python train.py --n_experts=128 --d_expert=96 --router_score="softmax" --routed_scale=2.5 --init_std_router=0.00922 --lr_router=0.00173 --norm="layernorm" --optimizer="soap_variant" --lr=0.00261 --beta1=0.95 --beta2=0.95 --grad_clip=1.0 --seq_len=256 --train_tokens=854600000 --steps=6521
Below are experts of layer 5 (counted from 0) of a mixture-of-experts language model. Rows are named router (the router's row for the expert), gate (a neuron's input weights, with its number), up (a neuron's input weights, with its number) and show model dimensions 0-223. Each number is 128 + 32 x the weight over its row's rms, rounded and kept within 0 to 255. Numbers have three digits each.
Before each expert's rows: a language model's description of what the expert responds to; "mostly gets" lists some tokens that are sent to it at least half of the time. This comes from a sample of Wikipedia text that the model never trained on.

# expert 34
Description: Prepositions and conjunctions linking a verb or noun to its complement in prose, such as reason for, led to, discontent with, because, when.
mostly gets: " because", " when", " where", " gave", " provide", " tells"
router:170185076102137108142141142136159118064183116134175166126100172135111115125110169123118171072118105169216131154138115114180112094145169137136176130113174131105127131104160153097055195145098119132147174158115167165119141114118126171168088172150154105148158143055127140168149094160135053109142160212121076182124152104097077139154130118109127125049145122103099144146114121107123114087204116168161218104132173163151084127116099133088123153112108088126142141100161117116117148115124088032084122119082182143107136111076166101137185132141082134135135102189106099102134139097079111147089140089182104116108117206104116132123166117164128142099120120133147114121148139140141167133067
gate0:168094105166130096115095129162135089118138132133177131130096131146097066062090189167116132137120123117125152113129115239159106102171176106113146181142115151144068171169097117157163105177186104160164108121126133102119094156112135130093073132155126148071149125145116108224151127126105113108153185085127116110087105180112122150139146171127117149158148091156099137201161104186155081171081112112135131151093130087139154099155085126106140085121115127101148174113104140135130127149135103183067128155126149088151222085168072124141136120181105134143137161108087146153080113165081145185174173105146185140104111152144157145096122182117103122106069081111144128096095112102041138161136
up0:164188101077129169147178106086110157121103098062087111142143127149148168190201114091138066120142104149130124148117104079065142105118102119135118105135105104127140093072139144104094138137080144136077140144158114129138074098113098095167161134099130124169118146177124163094135152113098102118165101172126141164115188106145149086100138115144133162089085148136162124119134153081102167100167150154120080082168104158123106167108134142169093165150171091137109063152143102112135112086138096101188121091148112132093071143069187122133133155127120129147160067123131120047173151105084138079107121148122060135160110068113077078155132037130180128171170208157117116075162116130190098109108
gate1:074114073187112147101143125093134145148160160108083091099159122151192089111100110129125084163150161072161139116138130189136170143158109074150156129189135126131093107136113062166143125132141109127085175100212151105119121104101124128088176120109209114190152109146141096141158122140144194139089114123115186070171153097099183116130110131164149175126150094153148100175138152119131084102130054106177114114142133183141180110161174117113137120113093169092167111168115122127149121123059117162182113079161152132062135162171171131107073095105156155100099092094119159121078088073133091120078171157091184101053126106122095125090119088152133089147095134119129174151109152118097103129095
up1:155132162031153131097110153095111103103091102160131123145102098087041172136163119113171163081125108113098102108087149120166113106133106184109091115104129109153148194117119170145124102109138151139149093127103101122085125109144109131170084158126087092090095108146080139131095158096117163120111128145075144181085117110125087082164136130111107095064108147088073146074093094085058140162150212103183109165163167072129092127088116155096097130163133149160148169133084128098135112147167125153075091182140097134184079125130110078100141133138100119143098218155148103104149149158096118098191127166135107135162157097145148125147103120098123173158154155191098143162177089118168182095192
gate2:126216130107086149139122072098159137084080107123137131152118194134149139119123114075081151142149099156108106129148115115139185172103148146102085093147155078129124137135147128178134108088147195088132165104108215191155123097124161115071150136129112119140117178175163147119129150156142064108133123127101122132149148168090063127174159117131207167083092119162102119132155141153124137139132096116084137159077108146079154117082144124101176083153184123170136112155102118156138146087140094144189094135095158105077164137162104131096107210124141159110210136141140058030156114167120124166114138152090129102158112166195129105180135067159139104114111115108165099067135152122176142146128
up2:133209113101141101111094118137137146159146170145145144098168145156182158189152144122142153152086090108148168135173096074105133121117116127114124125117159140162169134127157085107095107125172162140172173084111064073136081132103111093095091128160182133101147131125123112155086128083175118141143162159093122111159165121167103121066183110135116116150147139105154119136113171199148140128091138122092076133062140095148070179220174136149096114178116130161153104131094151205167094101094180096128134150126138121196122187066059102122134123179117149122121150147196107154064131121122189181145127126129201106144179106132160089099107176141128154109113101186102140115101155163102172159155
gate3:145074096131118116100127091101120189164184063124116118132117146121115144156153184206085080112148144123083075105134123079128162092095123141115131175187089102148169105157119151128083130211119105065104159158102153092124143131189083120096061090098113116145147143093141155159106164140097091087098112162108092119120176122146061100190141117112137099102074121107161159131154037145104156164142136135171154140111150164096169156096097154130119131121159149102163074092108149104192156147142157170146145154143168162142091128076133172098148136083220168172147094121149137089155063131125124102170137165123104124167107131106141205158141098068092137181141128123074131110109158133137122114140
up3:192110073133104116095149087143107162162178122118142131119111113107128122177125167179080079090143181118057125138146136097139117106103087146134142180194091115141093045136112104110119137177135134121126153169126163143157131114197052150136122108119092086125159132091154116122130190098123093118126157146077065126098120126167076107142128103125146098147069082116184151110167007136098150152124130156134160129116150143150125198107100132162125087110150165073107100106096183106182139202139160168146152126145131133134068133080163157153159130096164167157117114141109125105158090175103129114137109124149117117207087114079108205169121158091075164160110098135063119148126163129121110123116

# expert 48
Description: Function words and headers in census and election statistics, e.g. "other races", "no religious affiliation", Votes, Majority, ±%, bullets before percentages.
mostly gets: " Votes", "Other", " various", " Supporting", " Majority", " ±%"
router:078100083057192101147144092158159096088113109128150124109145086093114133176114144124087141218063097170177154162156134094141125165100085135164106145115116110175107109146123075098187091102097126178187080122109106144104097172127127120100113156131150107117152153033144140132178144135111104136189166125072097145199156149158143153092167096142108161158145173151116099099140154152168137114083127123128173143116085118137089124161070113102158160178132111176170088063115167155132127087096103090122186141144061166144121141144161073135135107121106154137125102140123128116202171118121166076056117148166117066109093081150128123141096115133128122138117158101102098106118091159152196136087
gate0:169119061154106143045106138156074119146148073104062073071116145128114186120091172146127106132113135172147179116178163116123161143140129184040135195109090119128083122113162150152130129079095129111103153105079158142181167101109088133086151138101167119122134134098147129154139163122100090103127170100120110111192095139095142163107109075076078142136189137208164158185121153146113170162096156167094122119122154133102127136147113177165146078077079165135100114187152101072167145144158109073144134155149159086102073130142075152139084164105171145116193129123125145084113114170088076087141109063143131166109136087140112094130153176093125140134176125133080131113119153114133140113123
up0:104127068132129132173104099111090101169174189146115149144112075107173225138102147119114111139122054115143136177180163112140139106141100145150148145105107085111139147085170121106122128180126108117154144104146162183152142136124121160113134125117142217130081093099153070131146132118172110147087159130146170120140095100141107136134153045078140138135138137151135107172151165166135135116096108099168140196091138108148073123140181177123078108062161170153124116126100132090132111102110114105122107157082119182171104105112095133124119149060153131153136154045149135146118105217115126132116151086191144090119188109157105108097205127165161190153185097130041176130130121097086111129154
gate1:034161105164159131139111137167166085112110169114166143138154088118091107146128085094124123123128134107189118140138165100131147112091090139135167132177090089151112159116062104098190107096086093167125162103142139148152126178086103090112087123188125119142123071110133130162101147081100170165137111076172118063126118131130148159032176169171143136079172138172167162115127126084131141096140059159120172117170133120148087137158145158146111046115153100146082168086148151201151127130123155189109151103144133138150135079125131079125070083125105115162124096209094086152119113110108102144070080148120176078151134101097162180144128172119095097138133110067161129128135163120151085160144
up1:125057107088135204111085151135155087133097099139087113149123197064124066155144083090109165145180137180097120134147132136119163123099157167135139153056163139111077078142145181141110096136097167160123123089161098138108117114122104176134119162058174134128084206102149115136124123140158075114120157139120138161177123143111098121164135097072149138132089126104137091100095096118101137129102142104130109112154114110117151107139169117121091117086175125114174111142144139153139096113104086044106102148096122100138088145065094237177192147145150179153121151089139170122156117124127115060105072123142088169108160170118126103068113110154155187166153157185115100203120099132158124083145
gate2:159178163080127130153157143121072163093131126143160142082129157094123112147136137114060094172062107041071145152143137057064086147134123140079122084111115158202173097101184122138142143098115154075082089096170129086115132158176122049130133093176117129118087068121104202159150097094139153083104161139182111169113140143152189121161166086119129093127109168209162188167139170157114146132126131100085117114114118125141120150195094145114087195171165107112153129110087150138170131063092129143144149093154157180128159134120122119127126169106134129179120121105153128154130126150154107067105152147138187161138127114127089170142107158165102118099093090157089145166116155103133102140097
up2:082025098152102092126193169108215121113101195149097103179141096172118116149148071151161122127141143139116160134110171166144121123091162062143159131114174167106105070145082126066110115094085116118143158110150103142096059102109123165195094121091175130097170109175152042128153122099148066174207115144158115145151107134088159142122136158093149113124103098131102102188178153117107119148145130192141153104128140160094121116116170126155111082075158176145157144142159087178093124154152081110134076133086131100104113148132107136103075112161114135122101069135168104142142116124174142125113132126098134113066151097158096107070108097138110104186151169092078141158147165163113117116130
gate3:095064162077100147101163105176120129141157133081127093083191139171146116129171142095128218100183139150080094111115102138131174154106165105156163059124119065079104137139116159082125107139148153121150131136114119149153185153099146194143092119108219125180151149071099091116079125123152172142124133133166075105092156147103068094136081154162164122127129150128183149091151131148170118131127082144111101144101053121135038126133138109171125125087186078105175075095143149123086223153136093165137124137160140122111147122132138118165182112131168115159133122189155141100111159132135110125111123171121164142052112134123101113130117184166152116157137165152106108108170154085088102149090
up3:164099119087115156144126126115132073117100141110122102114086145137124131136155145135090175154170136140130140092143117100063183136130123126160070166088160092116080092121108189117110083176169135093101118077154057115129210125095169142125144090126191170160097084086152086141135162101106207093098159099057097103154170130115125120174120154151073106167124158134123199101079151121135158108105103120050114102119082078111149067152147150146142213060151089116164107104144136116137145133102172149147175115168157113107133113170079175106172073160154084117098200145150179115181170173095151120140140116101072142144148099131172124080121130128148134146151133141126121120163173113138112155177

# expert 57
Description: Prepositions such as with, of, on, into, without following nouns or verbs, including with in baseball stats like batted .303 with.
mostly gets: " without", " on", "On", " into", " onto", " via"
router:131130051102130100119109066124189117104111109171133148114160134074144159139088102134119172098107076160173141175159203126185145120106107154152171151105159171121110121147174124116091182093146081161136162168080136156094143096159127115153142151166059124120119142064141134149184093119137079120143176181101066173146180117074063168139134112120102124146175133114126158117090091109112085123174130146119247144150164145141088185156140150131128161103112119122157147098158140097148151113159108071086148117061102174141107151096113101085124143095095132080132117143179129099165100118115140143096090112172080084127135140083125125078121153202107097119132124150116115113122105213149109119077
gate0:075094158157120117097119109132147072090091117130125096098179145154087159150164094158140147111180105131090153119200087138103083111157149178102106074121113161154129151167097146155177146197113103176102146085148181181104118113101148136057113115128126202162120176139127084171122093163175160102125190087073161129105142113102132119102120179137076167176125087067165103135155119134146114182147138111090129097127106102152184144094156124124093176105152127123149168133135085157134132172120129066123083101142115100159103110076130136115085127161127144112070112111173118103137150063124141133190130169124144103192152113101077106109069176126139213176139101118205129124155115091139063123115
up0:153132136083121126126122119142167175169143146159072172117124078075105097121102132112131085149054141148145115101100165145187113141126150095145113116101095056139127103098154135136154120090168188133129125118079185058154107098143116095124072101124140064137136139133125136165129194136068147165109075118119103127155130089107123109132139126124138106074102139176020173146077095109136119077138137081124163158157152155107115148145066134117155086110098165113104044126092178088120126097148145150120191150150097180135129171149133124105142157112072111188187092088160098133145135095100150142162158106129064171100149099129102122140159121169132014158100109128115149136153146212144160136133
gate1:142124160141094130161126142145174138136157164140157041117059117135152156118121049096067113128088088122229104123191124113175151104142151079144181119082125130116132145119114153108151099095124150103128155146134062080143108133118137096086142159152124173079147129124091111129132098060163142085118077212177132132190092120133141129122126113111137108154122114119091154171084120138128081160131132096125137110108098112150109120176170155099113129045175058115149163153138140214114156098139177116147071124118133145165150139123166153073157145097092098164104059103114137149132147186141107113143185126150145109137160214195162119130131076148152145122166151067101128104101136101132181133162
up1:180117169161153121107157133113176128140125157116095069163108099116133170157162054032079102107111115096176120139179121093142131144113177128094132091060101145116093102122129114090129105088108178130132129130131147129106164129163116102073157235098147186080123134078127115163155072112119136093140095182180145134192113120085105118079157132137118159128141109127089139113086155105178060148150087099127137127137087140170122139164145174080146127092115132142133118127117100205160157100126069130140075117154068133168111119146132164086135153127136120097085121093174131094135102158122121122138190135164134124182144148183152082081098073152182115142194121051099136139138096075117179123125
gate2:120160166112144104094204154123055149158127115069167161119147122121175162164126154132105102098141054118105147166184129107107100171084160161092103058073123137202154184119123095138074098136113174084152175107123167075140124129059129106138128102165112136193072147147074092120114130103112101151147152074124125150102087120102107139168124192152104156118106101136095095133164124117134161098105123121121140103114168127134177145145193166165089154159146122168100115103076170150094118160145142098105149135111125100151092140136165167122109149149095131175143121202066129128158161134132106069175183087140107084182202109094192082084110135134114081156117124162163114109112085112131093173158
up2:088135136114133084171109114185144087111098087109146177116137147108152143173098111124108106129088142087177141128131108128181133127122113109096113118058142170131137128066152101180155075155168154185132147083167111110128085147132116185097133159118134153167098118212110123159156129107126166133092156086131201139145087118135096119106102102141133137132098103120114174095128126124084177073087149193136156143123159066143174167141173172087131106144089116142139160189104132183163123082139201064106117082136103108195082144157132160051050095181106192136111127120137142192069150124082147120168122116106108110139132091096188095139063121147109082109079121106126135123132153160130102177161
gate3:123093125156122097172115176118114122135111116131095119169182166117108104072102149133118118113090124205142134110217091122118092224136189139102166087123156141103114106148141086116159191088164109131140076175113132135180142129053125152153116119136134118181114094103137128126128148129144092160124143095129127113132114139129105125119180165122131099207095124175143113099163107141144168108090078103145128109103105149094064140164129124154097066177096168162107136147105126157150104054150157107135097117113182099097188130151139120114145109130167077095147131118153160217129103157135117064109093081130102138165184160111164127152040188160131063093140089197175114161111125089114067137139
up3:129164119103113129148133171127176093109107170150079093138191126150162119082101142135136098116131106089120199145138080121153104190104157141091189121110113104107078139200115157064105134108083106200126131114167045174189147178137085175148162146104132134168115101169123111084131186116181172178145126095140117125104089130113124164161111160092157140142124091196173082086155154179140147131073062133108143103097069129095115139153101154124144074146115122157143092129165118187140153063075139103124116133116140125106121088155131084084150095217140167101093097146119114133127105154115118140123144137140098162093123192078117139100086198164150160096141129112156124090098166110151158142191